Weights of a small mixture-of-experts language model, trained from scratch on English Wikipedia.
Size: 8 layers, width 256, 49.5M parameters.
Experts: 80 experts in each of 8 layers, 128 tanh GELU neurons an expert, 6 picks a token, a softmax router.
Training: a variant of SOAP for the experts, 406M tokens, 6189 steps.
Below are experts of layer 5 (counted from 0) of a mixture-of-experts language model. Rows are named router (the router's row for the expert), up (a neuron's input weights, with its number) and show model dimensions 0-255. Each number is 128 + 24 x the weight over its row's rms, rounded and kept within 0 to 255.
After each expert's rows: "gets" lists some tokens that make up at least twice as much of what it gets as of all text. This comes from a sample of Wikipedia text that the model never trained on. Tokens count by the router's weight.

# expert 76
router [113 102  96 121 147 159 143 118 134 105 130 148 131  92  93 140 104 141  83 106  99 135 104 118 144 164 132 129 108 102 141 156 123  94  96 111 129 116 163 158 128 100 170 170 125  90  94 134 129 114 106 108 135 127  90 151 103 162 166 105 151 137 158  88 148 165  94 142 117  77 128 116 114 139 163 155 119 113 101 143 110 130 124 172 130 127 149 137 162 125 119 122 141 104 110 134 143 150 155 139 110 103 142 111 126 132  98 187 142 149 119  98 114 124 132 155 151 121 170 120 163 103  92 131 102  72 112 142  93  81 103 141 161  99 129 130 124 109 155 111 122 144 156 150 121 140 117  97 113 174 154 142 116 141 131  93  94 131 161 154 143 142 106 146 156 119 128 129  97 132 138 159 147 100 144 117 137 125 152 107 130  92  99 134  85 159  98 134 120 159 102 108 178 113 146  88 117 164 104 110 168 105 154 149  97 129 126 107 127 168 111 130 167 138 110  94 144 124  88  97 150 118 143 104 108 130  89 164 169  93 192 139 119 156 143 121 147 138 152 121 150 102 154 165 144 125 143 100 129  96 104  89 151 161 113 130]
up0 [147 136 135 148 143 147 108 117 111 155 120 106 120 138 123 155  69 175 138 187 123 173 118 105 111 168  94 158 128 149 151 109 126 118 125 142 143 150 100  64 130 164 114 111 147 116 119 157  88  80 174 147 126 125 129 127 128 144  99 108 155 138 161 180  98 145 196 120 114 134 142 181 138 122 153 119 136  98 137 136  89 150 149 139 124 135 159 146 113  81  99 162 114  83 106 133 127 120 126 114 101 162 109 153 136 157 132 139 167 118 160 130 150 107 102 143  96 151 143  73 110 173 131 115 129 153 112  98 111 102 121 150 135  95 144 128 124 105 104 138 163 121 154 122 155 103 131 109 138 112 126 111 121 130 135 121 136 131 148 114 167 107 113  99 119 103 126 131 116 109 152 115 100 118  73 134 110 168 140 136 135 129 155 144 110 138 114 172 126 120 133 154 107 115  99 172 148 121 156 125 101 100 134 159 111 148 104  91 151 134 151 120 122 123 142 114  95 108 136 146 168 118 121  97 105 144 151 112 138 153 165  45 116 112 139 121 127 150  90 133  83 120 110 114  89 156 107 130 152 133 135 135 166 104  75 129]
up1 [154 149 109 118 144  89 155 146 135 137 146 119 138 110 136 137 110 158 111 146 114 141 111 130 156 144  99 178 119 158 150 140 152  90 124 107 100  86  70 123 133 102 122  98 142 113 104 126 109 158 118 123 129 176 156 141 114  98 155 109 122  99 127 116 172 160 129 122 118 106 113 135 136  94 103  90 156 149 106 125 148  78 150 141 128 142  82 139  86 169 179 133 116 126 117 173  96 146 138 106 169 137 108 163 124 122 140 113 122  95  81 154  93 152 104 142  92 114 163 137 122 156 121 123 194 164  98 143 122 118 110 166 128 177 155 153 161 137 114 148 132 130 116  93  78 109 122 118 136 137 163 130 130 133 169 136 130 109 126 134 141 124 127 116 159  80 107 127  85 130 152 113 113 121 146 138 152 127 139 140 100 134 129  91 109 169  80 169 181 155 132  86 123 118 107 151 155 129 128 129 115 110  82 116 145 126 115 101 162 122 123 175 101 104 124 108 103 125 125 114  98  96  99 141 128  99 183 142 139 127 128 129 124 146 167 144 148 128  78 163 142 169 115 125 140 102 140 154 156 139 130 149 139 113 106 145]
up2 [145 163  96 133 118 103 154 148 132  94 154  93 143 142 117 115 117 154 130 134  85 159 105 133 131  96 126 143 157 123  88 147 116 160 115 168 181 107 114 179 158 124 148 101 105 138 137 105  79  92  97 133 135 145 149 141 130 176 205 120 132 138 150 138 109  97 120  79 132 101  99 143 124  98 104 111  89 173 124 133 126 134 178 139 142 130 118 155 117 107 147 126 143 174  70 172 147 172 101 115 107 107 120 145 110 139 166 136 164 138 125 114 119 136 115 138 113 114 108 105 125 137 133 135 116 152 166 152  74 150 134 145  98 119 102 124 150 106 111 131 146 117 129 137 115 114 127 145 112  95 162 136 112 108 121 167 148 136 160 140 140 129 141 101  83 116 135 149 156 125  98 156 167 192 144 133  56 159 110 120 103 120  98 117 155 157 117 130 118 108 133 175 136 135 111 131 113 121 103 150 123 118 155 122  92 141 163 124 145 129 121  97 121 116 118 114 183 129 121 125  65 128 166 131 110 141 137 151 107 151 138 111 154 147 162 124 142 114 148 137 100 116 159 108 163 123 156 132 120 122 149 112 111 148 126 172]
gets: " |", "|", ":", ";", " /", " ("

# expert 5
router [ 83 103  96 105 154 151 149 108 147 122 170 148 125 129  94 111 113 117  89 111 131 105 120 140 178 140 110  62 111 103 157 156 108 111  98 119 107 102 150 115 106 114 126 130 132  96  91 130  89 107  87 114 134 102 118 142 100 143 147 141 156 167 104 103 133 131 165 119 104  96 157 153 123 143 121 113 114 139 148 145 123  99 144 149 137 143 157 160 137 107 121 133 127 108 123  93 117 114 157 121 137 120 133 155 119 146 111 128 114 153 100 103 140 133  90 112 163 110 129 118 155 114 105 150  93  84 116 120 138 103 126 125 123 127 113 154 151 152 168 114 165 153 161 166  96 148 131 122 150 163 161 140 105 155 103 106  90 134 130 136 165 111  99 123 160  95 136 158 101 128 146 170 128 100 108 114 156  92 135 107 101 100  96 142 102 165 124 109 120 170 161  96 151 140 149 120 120 125 109 125 161 111 137 139  96 114 118 155  98 104 156 136 163  93  95 137 160 157 144 105 157 201 146 107  89 166  84 163 145  96 149 112 130 125 122 126  84 110 148  99 144 140 183 112 114 139 140  86 151 105 152  98 150 165 108 146]
up0 [121  92 108 123 141  82 169 132 136 156 113 137 121  89  76 164 165 125 122 133  98 124 151  92 109  87 154 151 109 134 142 128 173 132 147 155 125 115 148  92 143 134 124 170 111 136 139  93  81 116 138  76 116 108 180 134 146 128 154 142 141 132 149 121 120 132 140 143 153 147 132 139 118 182 133 146 159 113 136 164 117 168 129 123 142 155  80  92 121 165  91 148 150  87 149  86 125 179 140 127 119 136 130 108 158 131 144 146 103 101  94  99 126 109 186 111 136 143 106 137  94 115  98  86 143 136 149 131 139 100 185 117 156 124 128 132 120 126  80 158 120 141 119  84 110 129 142 190 129 140 118 110 128 121 103 120 104 119 154 110  95 126  97 121 138 115 131 110 153 114  90 137 112 106 145 133 115 139 157 119 133  91 205 150 150  95 113 137 138 106  86 104 122 137 125 133 165 133 141 135 117 115 139 161 131 101 111 119 112 129 144 106 167 144 154 134 118 144 112 116 168 143 107 116  98 128 139 149  82 105 132 149  77  90  97 129 103 123 114  68 158 129 124 126 172 124 105 141 133 145 124 155 137 115 141 156]
up1 [128 168 110  98 128 179 140 120 134 106 113  99 117 142 119 106 176  75 151 127 102  97 129 129 141 157 139 119 105 128 154 161 118 124 158  91 113 168 104 145 119 125 122 127 148 149 104 111  98 125 137 143 158 156 129 145 137 113 126 114 136 164 141 129 126 135  58 113  91 101 119 144 187 122 172 170 118 108 176 147 125 125 100  90 133 164 165 118 146 139 131 128 120 101 113 160 133 154  84 113 133  94 102 140 113 145 129 137 103 139 112 164 116 148  98 140 116  82 157 163 119 129 109 115 135 206  94 141 143 111 112  95 145 117 162 125 144  98 134 133 105 124 132 118 137 139 136 153 133 132 126 138 131 136 153 121 159 139 137 145 117 113  89 132  94 107 121 117 149 190 159 150 109 146 118 134 117 150 112 135 129 143 140 136  72  80 112  86 170 104 132 116  94 110 111 121 115 138  97 137 143 103 125 160 115 179 135 135 161 109 130 163 148 171  96 118 120  96  91  99 147 150  71 165 146 133 123 142 111 159  90  71 122 147 126 126 116 135 112 126 156 121 123  98 130 112 161 157 132 176 116 150 122 135  85 131]
up2 [134 127 157  68 127 162 118 148 128 135 125 149 101 158 146 149 113 156 157 120 138 100  96 115 130 133 140 127 112 122 151 178 164 101  90 121 151 157 114 144  94 125 113 148  97 157 136 146 147 115 133 137 102 173 126 124 128 155 153 125 131 144 111 156 122 124 135 138 162 140  59 164 154 175 113  62 149 156 130 120 132 140 119 129 140 133  88 151 150 146 128 106  89 140 146 114 164 122 120 127 150 130 159 141 113 124 111 146 102 124 139 129 112 135  79  82 123 120 159 148  70 125 128 136  99 149 128 118 111 140 124 116 117 114 129 125  99 160 109 179 105  90 132 114 150 100 108 160 134  92 128 105 139 153 163 151 136  66 152  90  91 120 100 155 110 182 107 131 159 130 118 154 114 161 115 161 174 112 163 100 101 137 111  81 152 104 148 131 118 143 140 161 147 145  94 118 143 127 103 126 115 117 112 115 158 164 132 116 118 101 141 135 157 124  79 152 112 144 148 148 131 134 121 115  97 120 131 104 166  79 187 136  99 122 118  94 124 104 129 138 139 108 169 143 164  77 132 138 152 152 115 106 119 137 159  95]
gets: "%", " and", "|", "\n", " two", " more"

# expert 0
router [157 134  95 119 139 130 162 119 149 156 129 131 111 133 104  99 113  92  96 131 127 111 106 106 122 119 106 102 129 103 151 153 134 105 107 155  99 129 136 117 102 109 160  94 154 107 105 139 113 123 129  85 121 130  94 151 103 140 135 157 151 162 121 107 131 150 162 137 159  93 156 129  91 123 134 121 135 139 152 149 136  81 105 138 168 160 153 129 121  92 151  80 104 127 101 125 106 131 146  98 119 117 145 189 110 144 108 136 135 130 160 132 140  97  77 127 127 128 103 114 145 101 104 149 142  85 125 144 152 110 152  99 142 164 126  78 139 135 152 155 153 149 167 161 137 100 117 145 115 154 176 141 142 171 108 143  69  99 161 123 176  71 137 111 167  85 132 167  95 103 114 130 141  90 125 105 124 111 157  90 114 114  99 142 173 103 129 139 114 110 135 105 157 132 153  79 107 105 114 112 168 135 134 137  90 102 113 176 115 111 101 147 156 108 110 175 145 144 139 174 155 142 176  88 126 135 111 134 142 131 104 119 109 123 168 124 153 142 161 137 143 137 157 118 107 141 162 100 123 108 111 103 129 155 122 147]
up0 [130 142 133 124 115 175 119 108 110 127  99 107 180 114 102 137  61 125 146 146 152 131 161 120 119 132 143 139 134 153 113 130 111  93 132 134 128 118 194 121 111 147  81 127 117 125 170 158 168 139  78 168 149 173 140 136 106 146  79 119 125  99 168 145 110 139 132 126 105 120 161 160 135  98 147 115 124  83 115 106  93 120 137  94 126 122 123 117 164  97  73 153  95 101 160 111 140 140 138 122 116 129 159 147 114  99 146 113 110 158 138 155 100 120  69 149 110  52 165 126  86 127 120 112 132 117 156 136 119 113 137  90 152 117 159  99 138 171 118  90 111 143 163 126 147 124 146 134 151 111  93 107  77 113 132 148 147 106 156 136 129 110 121 103 121 157  98 162 155 175 135 148  98 196  99 147 128 137 119 114 110 132 110 136  98  99  97 136 164 137 144  75 126 134 120 132 158 157 122 124 163 139 156 115 132 167 139 154  93 103 143 131 138 113 122 128 153 100 131 137 142 120 149 116 133 134 119 156  94 103 126 136 120 121 137 164 107 154 119 108 129 146 102  74 125 139 119 108 132 126 105 142 106 158 101 130]
up1 [144 129 165 119 140 127 146 103 109 114 135 158 123  61 118  97  69 147 104 122 128 168 139  95 130  91 151  93 151 158 120 143 157 110 156 134 114 146 112 137 101 172 118 205 143 109 118 121 154  80 107 185 135 129 142 107 138 123 136 105 138 122 125 113 137 146 103 116 158 159 144 118 129 105 135 123 119 118 136  89 145 118 105 136 130 107 124 146 145 128 147 163 164 147 125 138 126 102 146 152 130 153 113  89 111  89 125 112 160 100 161 121 107 136 155 109 140 130 119 160 140  93 114 142 112 113 130 154 169 121  99 144 150 152  77 134 130 159 138 136 111 134 149 113 176 132 139 101 130 138 123 128 146 100  72 119 120 134 132 157 132  98 174 125 137 122 142  99 134 154 145 138  39 153 144 113 135 111 113 145 150 123 144 156 143 104  98 105 139 170 115 154 137 101 123 133  78 105 154 105 108 137 102 141 122 130 110 100 162 144  93 142 139 102 138 126 157 114 110 131 145 130 152 158 114 107 138 135 141 101  94 121 110 113 154 125 133  54 133 100 160 149 139 156 146  50 143 136  91 131 125 190 145 128 144 114]
up2 [138 101 161 198 136  94 145 108 121 115  74 155 139 124  93 124 141 151 123 135 114 166 106 155  99 130 121 159 139  80  96 106  98 162 119 118 138 130  92 123 134 129 138 133 119  74 150 146 140 171 129 108  95 123 113 108 112 131 134 119 122 141 121 130 109 140 143 130 132 132 113 144 128 145 187 118  88 129  96 145 124  97 105 151 139  60 145 131 131 103 151 108 114 127 128 124 108 125 124 142 172 119  96 111 144 171 109 167 150 145 157 142  89 148 119 118 124 141 122 105 130 151  99 118 137 107 138 144 102 139 111 144 117 128 149  95 115  88 141 174 125 101 149  95 132 113 135 149 130 145 101 158 151 140 115 204 140 133 105  80 139 145 116 135 164 150 140 111 127 123 152 133 136  86 126 123 144 150 104 112 164 118 142 139 136 126 171 154 169 114 119 150  82 152 138 118 109 138 112 131 116 143 134  86 136 139 155 107 123 104 164 149  96  75  95 119  94 130 137 116  99  84 156 126 152 113 113 176 124 144 119  63 157 130 109 148 158 161 127 119 129  63 116 132 188 137  96 132  98 134 107  86 134 136 144  99]
gets: "1", "19", " 18", "2", "5", "0"

# expert 23
router [167  99  96 110 141 133 147 103 166 164 149 126 138 148 112 133 119  96 130 146  86 179 118 141 103 135 112 146  97  89 140 149  94 157  82 134 128 111 170 122  88  87 119 113 102  76  89 149 100  91 106 101 160 126 122 159 103 135 124 100 160 120 123 117 154 128 137 119 107  85 144 153  97 128 127 185 135  96 129 166  92 149 150 158 115 177 147 110 175 137 153 155 143  82 115 109 145 107 148 162 144 126 125 161 131 143 113 119  70 133 131 115 119 116 151 128 152  92 140 109 149 115 111 101 162 126 130  95 137 115 102 156 133 103 154 114 169 136 127 152  88  96 162 146  83 118 108 108 147 156 138 113 131 127 131 108 122 127 131 150 102 122 131 132 160 157 166 156 133 144 165 113 142 111 101 133 145 146 141 114 123 109 126 149  96 120 108  97 135  96 121 109 116 124 153 174 137 137 137 164 132 137 147 132 111  91 101 101 153 144  92 101 169 140 118 102 127 145 155 125 132 128  94 141 100 159 114 153 171  86 155 141 111 109 123 126 137 114 149 105  94 118 119 140 106 180 143  94 171 118  95 111 142 168 166 124]
up0 [150 123 129 130 101 132 162 140 125 140 108 145 125 166 102 119  67 129 138  75 116 127 129 135 124  73 144 129 108 134 129 149 151 134 109 128 128 132 126 183 109 126 120 129 138 160 138 115 124 149 128 116 170 125 123 127 103 118 162 155 120 151 139 130 146 124 156 169 178 152 176 124 170  87  94 101 156 180 147 102  74 134 128 159 114 108  84 171 114 128  97 157 105 178 104  96 145 142 123 106 127 106 159 142 134 104 133  92 117 130 159 111 133 114 114 154 101  96  93 148 147 184 107 107 117 166 113 117 118 124 132 153 112 123 106 125 131 140 140 134 130 132 129 157 114  69 103 132 130  94 136 151 147 137 158  90  64 139 131 121 104 140 134 138 159 108 111 147 135 134 109 132 126 133  76 119  94 113 126  93 111 164  88 147  81 117 115 113 150 130  92 136 122 121  81 142 148  88 148  88 137  99 124 129 152 124 126 161 142 138 126 130  92 116 189 107 164 116 140 114 114 151 207 125 118 118 137 164 149 129 129 155 121 146 142 131 138  99 134 120 146 100 128  86 154 118 133 108 118 146 132 112 174 122 164 104]
up1 [110 109 145  98 108 144 120 141  94 112 133 126 139 121 139 132 108 136 135 135 133 159 142 124  88 124 148 102 168 133 107 115 104 143 112  78 100 174 132 150 117 146 144 144 117 137 123 157 121 124 138 134  88 125 121 111 126 135 130 151 166  97 134 117 136  93  85 148 144 148 157 143 144 161 100  97 115 109 149 116 115 149 101 149 136 141 129 135 103 158 116 143 104 143 105 129  60 110 164 156 131 122 122 135 174 109 145 130 132 167 129 170 140 139 146 115 137 134 144 119 147 123 151 138  92 107  81 138  57 145  64 150 121 133 168 100 114 117 164 128 213 109 124  80 142 138 128 127 130  80 110 146 141 143 105 111 135 190 125 131 113 127 116 106 139  91 118 137 108 101 121 181 135 174 131 170 134 135 145 147 128 135 161 115 122 112 105  96 118 188 103  98 157 140 155  98 109 138  94 162 114 132 137 155 135 113 126 122  83  80 137 117 128 140  87 138 157 151 104 134 126 145 179 126 100 114 119  90 119 131 129 162 123 142  89 137 145 121 151 126 116 148 140 137 113 139 149 168  92 120 152 114 132  99 149  59]
up2 [120  64 139 123 162  99 133 149 129 123 116 136 110 148  88 146 114 104 161 121 138 128 124 105 115 103 149  77 153 126 139 125 112 131  97 102  95 129 106 110 134 134 139  81  98 100 140  78 139 128 120 144 117 142  82 127 112 124 109 100 133  91 156 126 102  81 121 108 123 127  69 147 166 126 147 143 134 120 175 139 137 131  72 174  64 120 107 128 130  94 122 105 126 122 107 118 101 118  89 108 156  78 146 130 127 115 172  92 101 160 102 157 105 119 121 147 117  93 103 155 125 117 142  99 139 106 142 151 105  92 175 120 151 102 136 150 126 119 127 158 119 104 116 147 142 126 112 160 141 158 158 131 132 113 101  63 138 155 193 128 142 117 132 119 104 126  73 157 182  94 172 152 153 170 115 135  95 141 154 149 113 188 129 121 135 113 137 129 150 109 148  98 120 120 164 149 140 136 109 127 138 116 151 152 162 139 127 111 116 129 114 144 125 127 142 133 140 149 197 144 118 127 148 179 154 123 102 122 144 127 142 112 150 105 123 138 144 151 131 117 119 121 151 105 140 141 129 131 172 118 135 148 132 146 181 123]
gets: " |", ";", "|", "–", "%", " /"

# expert 14
router [113 111  90 119 152 119 151 104 144 101 162 160 145 119  85 104 103 124  76 126 120 106  98 127 159 149  94  71 119 100 136 159  92 120 101 150 123  78 149 155 115 117 159 121 118  93  92 122  97  95  91 119 156 116 107 156  97 134 158 137 155 134 126  94 126 164 143 125 105  98 162 153 111 107 123 147 128 126 157 144 141  93 116 156 135 134 171 155 151 116 123 155 125 102 125 105 136  99 169 110 112 124 149 150 108 148  99 133 145 160 126  90 165 108 107 137 171 141 128 121 162 105 101 151 114 102 110 133 141 115 115 120 116 112 124 134 118 136 150 116 156 160 169 175 112 139 123 108 137 157 161 121 113 147  99 100  98 136 128 163 138 106 101 143 160  93 125 126 103 123 126 169 125 103 149  92 128 104 113  94 101  96  88 171  98 166 101 116 134 127 135  95 138 140 149 118 116 131 110 123 149  98 129 164 101 122  97 169 102 106 146 118 168 107 101 147 153 156 141 114 145 169 172 116 101 172  91 167 150 101 154 121 119 138 123 105 100 125 152 138 134 133 166 114 100 116 132  82 144  97 123  83 161 165 101 147]
up0 [129 123 126 165 110 138 153 130 133 120 120  96 114 127 156 111  79  92 144 123 137 142 104 133 137  87 131 159 103 121  48  92 121 131 137 164 130 153 124 116 158 139 149 141 148 160 124 135 134  68  87 142 185 164 109 142  98  88 121 114 109 104  97 157 135 104 114 122 145 129 114 154 145 111 155 148 108 134 102 117 171 120 122  96 123 142 162 117 131 151 145 136 146 107 134 129  80 107 102 140 156 121 110  97 129 111 118 127 136 111 131 133 109 131 164 161  87 124  99 111 118 130 109 138 133 136 139 151 158 181 148 154 152 144 142 159  98 127 149 176 131 165 123 125 128 130 149 128 181  86  94 125 121 123 128 120 140 121 160 144 132 160 119 145 173 159 136 134 170 150 153 126  95 108 138 148  92 169  92  71 149 131 174 173 139 113 106 174 123 159 127 141  78 134  85 138 169 118 131 123 112 119 167 145 126 153 110 117  83 132 144 126 125 137 117 132 136 115 137  94 130 129  89 168  98 131 136 134 133 129 151 117 109  95 103 129 137 125  94 117 165 115 141 108 164 135 107 132  86 151 105  85 156 165 108  79]
up1 [132 133 104 161 116 157 105 106 113 173 146 149 166 115  92 121 115 133 149  83 136 115  91 158 108  99 175 129 119 128 119 111 120 120 127 139 103 126 164 125 139 139 146 150 111 137  77 149 178 122 176 150  93 153 135 148 144 102 129 139 124 135 136 109 137  85 104  86 128 133 154 129 157 162 124 154 151 147 119 160 134 134 116 110 137 121 155 165 131 120 148 145 122 130 145 142  75 120 137 156 140 133  41  64 128 111  87 105 124  98 147 128 131 142 175 135 171 156  96 150  87 125 158 138 130 128 138 141 149 110 138 145  80 134 100 112 112 114 154  89 109  78 116 149 120 122 116 114  96 135  97 156  79  87 152  90 162 151 106 134 100 140 175 133 116 102 157 146 147 111 149 139 118 110 117 132 140 116 138 126 119 112 157 122 146 132 110 141 116 113 119 122 142 115 166 144 145 116 121  97 105 155 114 148 129 119 154 119 130 123  82 130 132 144  82 149 171 140 151 125 152 123 163 123 128  78 141 115 116 151 101 135 172 151 134 111 134  81  93 148 134 116  91 185 151  84 120 132 138 112 117 115  73 152 144 117]
up2 [ 90  96 147 150 151 121 134 130  95 143 117 159  61 116 156 101 148 135 131 128 120 124 144 127 148  82 124 148 103 127 116 154 124 176 149 161 102 161 104 158 132 107 123 140 129  98 144 148 148  87 152 121 107 133 157  73 120  77 174 128 135 135 166 101 128 150 156 132 158 155 154 129 167 127 124 138 125 175 131 176 137 130 121 177 123 107 101 166 129  90  80 152 171 141  99 135 125 158  95 167 105 150 104 123  92 138 126 102 165 134 159 185 156 126 154 101 151 140 168  88 100 123 159 136 135 136  79 120 132 126 110 124 105 138  95 150 131  91 126 131 128 167 174 101 116 101 133  92 138 120 150 159 133 150 129 169 123 146  70 120 142 152  84 123 135  99 164 143 170 136 115 131 122 162  83  83 143 135 113 114 150 155 157 157 110 163  91 159 119 104 131 126 106 133 108  99 121 146 138 101 123 134 151 144 149 137 131 145 112 105 111 123 105 130 101  97  95 121 145 120 154 113 114 128 130 102 146  96 129  84 106 111 138 134 113 119 140 132 132 120  82 115  91 130 122 117 123 130 140 137 141 173 127 121 122 118]
gets: ")", "\n", "  ", "%", " 0", " 6"

# expert 26
router [ 98 107  99 111 128 115 144 108 163 181 126 146 172 113 107 144 115 115 112 148 128 101 144 119  89 152 105 145  89  88  94 143  89 134 101 120 156 127 150 148 113 112 166 136 149  90 113  87 105 116 121 108  96 120 116 160  92 148 165 112 156 161 154 111 139 169 121 147 116  96 145 142  83 111 138 157 125  96 141 134 120 149 148 147  95 118 148 129 168 126 126 159 132 157 101  91 157 108 131 165 135  86 167 142 161 141 106 150 129 129 104 110 108 124 185 132 147 169 153 138 143 138  97  94 120 105  94 142 118 143 132 163 176  89 124 127 133 108 125 134 129 123 157 121 101 140 153  86 130 147 147  87 162 164  99  93 118 125 163 174 116 143 109 137 150  81 120 117  97  88 171 140 147 104 135 133 171 136 129  96 115 101 126 127 135 149 120 116 138 142 117  87 111 118 169 102 127 157 129 128 152 104 166 132 129 131 134 121  94 151  93 122 157 130 174 106 130 146 108 103 145 102 117 117 133 133 117 174 155  96 159 134 107 126 129 119 138  98 143 150 108 110 111 163 138 167 121 109 179 111 102  98 170 155 148 159]
up0 [108  83 132  91 130 112 126 136  86 104 126 118 152  71 164 142 132 172 148 114 179  99 124 121  93 132 128 133 118 133 129  91 119 151 115  90 144 114 102 139 136 115 166 133 128 121 132 131 165 146 149 135 172 120 121 106 109 140 150 122 124 147 110  69  91 183 110 135 145 114 118 123  93 120 110 154 136 142 134 164 148 151 113 109 155 114 141 145 127  74 116 120 142 132 130 162 123 177 106 101  93 133 107 103 165 128 146 132 151  92 145 132 138 123 122 109 125 166 130 118 114 123 127 117 140 125  56 104  89 132 142 120 172 108 175 129 102 166 170 140 163 145 126  87 143 146 151 156 151 122 163 105 129 123 107  91 121 166 128 107 144 120 139 133 126 119 132 134  95  86 128 103 125 152 162 167 135 125  89 150  93 142 158 107 109 147 116 150 112 145 128 101 148 143 114 137  96 167 131 115 131 167 133 129  92 159  87 105 111  84  92 100 138 122 125 132  86 115 166 124 107 125 125  97 109 123 189 146 118 130 113  94 117 130 107 130 132 124 171 118 144 128 147 108 169 120  89 139 130 101 122 179 183  86 154 121]
up1 [125 153 113 162 119 160 137 144 101 125  96  76 102 171 101 103 136  80 112 138 132  83 115 120 132  97 130 107 117 115 145 120 120 117 110 137 150 134 162 102 140 115 161  98  90 114 138 129 110 122 147 105 144 111 111 165 129 156 108 174 137 132 159 136 130 147  91 152  87 150  92 100 223 115 168 155 149 127 140 136 148 142 161 138 141 123 144 114 117 139 121 162 107 150  82 106 137 103  98  99 177 113 103 104 155 145 151 146  98 127 107 128 108 123 128 111 148 138 125 106  77 141 149 134 127 167 127 140 135 159 136 137 171 104 153  85 177 138 141 102 107 135  94 121 139 112 101 160 114 132 162 139 118 138 132 133 131 142 117 101 107 112 143 134 120 127 147 158 152 107 163 140  74 126 119 149 126 120 116 174 178 127 104 147 129 123 140 137 131 130 104 135 104 164 113 148 165 132 127  85 102 105  99 111 161 124 146 138 110 107  84 121 122 147 172 111 186 169 155 117 140 119  68 138 109 124 149 151 118 133 100 161  92 114  88 150  98 113  97 135 120 137 145 162 113 141 118 119 174 103 114 127 109 114 141 159]
up2 [159 119 171 107 110  81 154 112  86 125 170 132 122 140 137 117 101 135 137 149 152 149 120 101 164 120  98 131 128  93 134 133 107  82 126 117 121 110 102 129 133 164  89 120  99 139 146 128 105 153 119 176 110 135 110 132 135 114  91 112 115 143  88 137 168 128 115 135 125 137 133 121 136 161  99 105 101 129  81 160 109 150  71 137 124 137  68 144  92 138 106 126 123  86 103 131 132 160  87 120 113 131 151  87 101 112  66 155 137 147 106 146 126 142 119 125 118 136 110 104 182 136 126 117 155 119 145 164 110  76 109 189  97 178  89 136 179 114 128 158 170 137 138 122 127 161 159 128 124 112 112 129 146 116 113 146  89 125 129  77  86 142 141 152 110 100 135 125 141 130 172 119 100 143 180  68 148  89 136 117 145 113 150 133 122 141 155 118 129 143 104 148 144 132  87 111 129 131 130 109 141 123  96 151 108 153 128 119 146 148 106 166 140  97  92 155 107 120 137 108 140 108 115 133  92 108 150 137 160 172 129 118 129 136 124 119 153 115 116 195  98 139 149 140 125 146 128 114 104 146 156 119 119 138  90 142]
gets: " |", ";", ":", " =", " /", "|"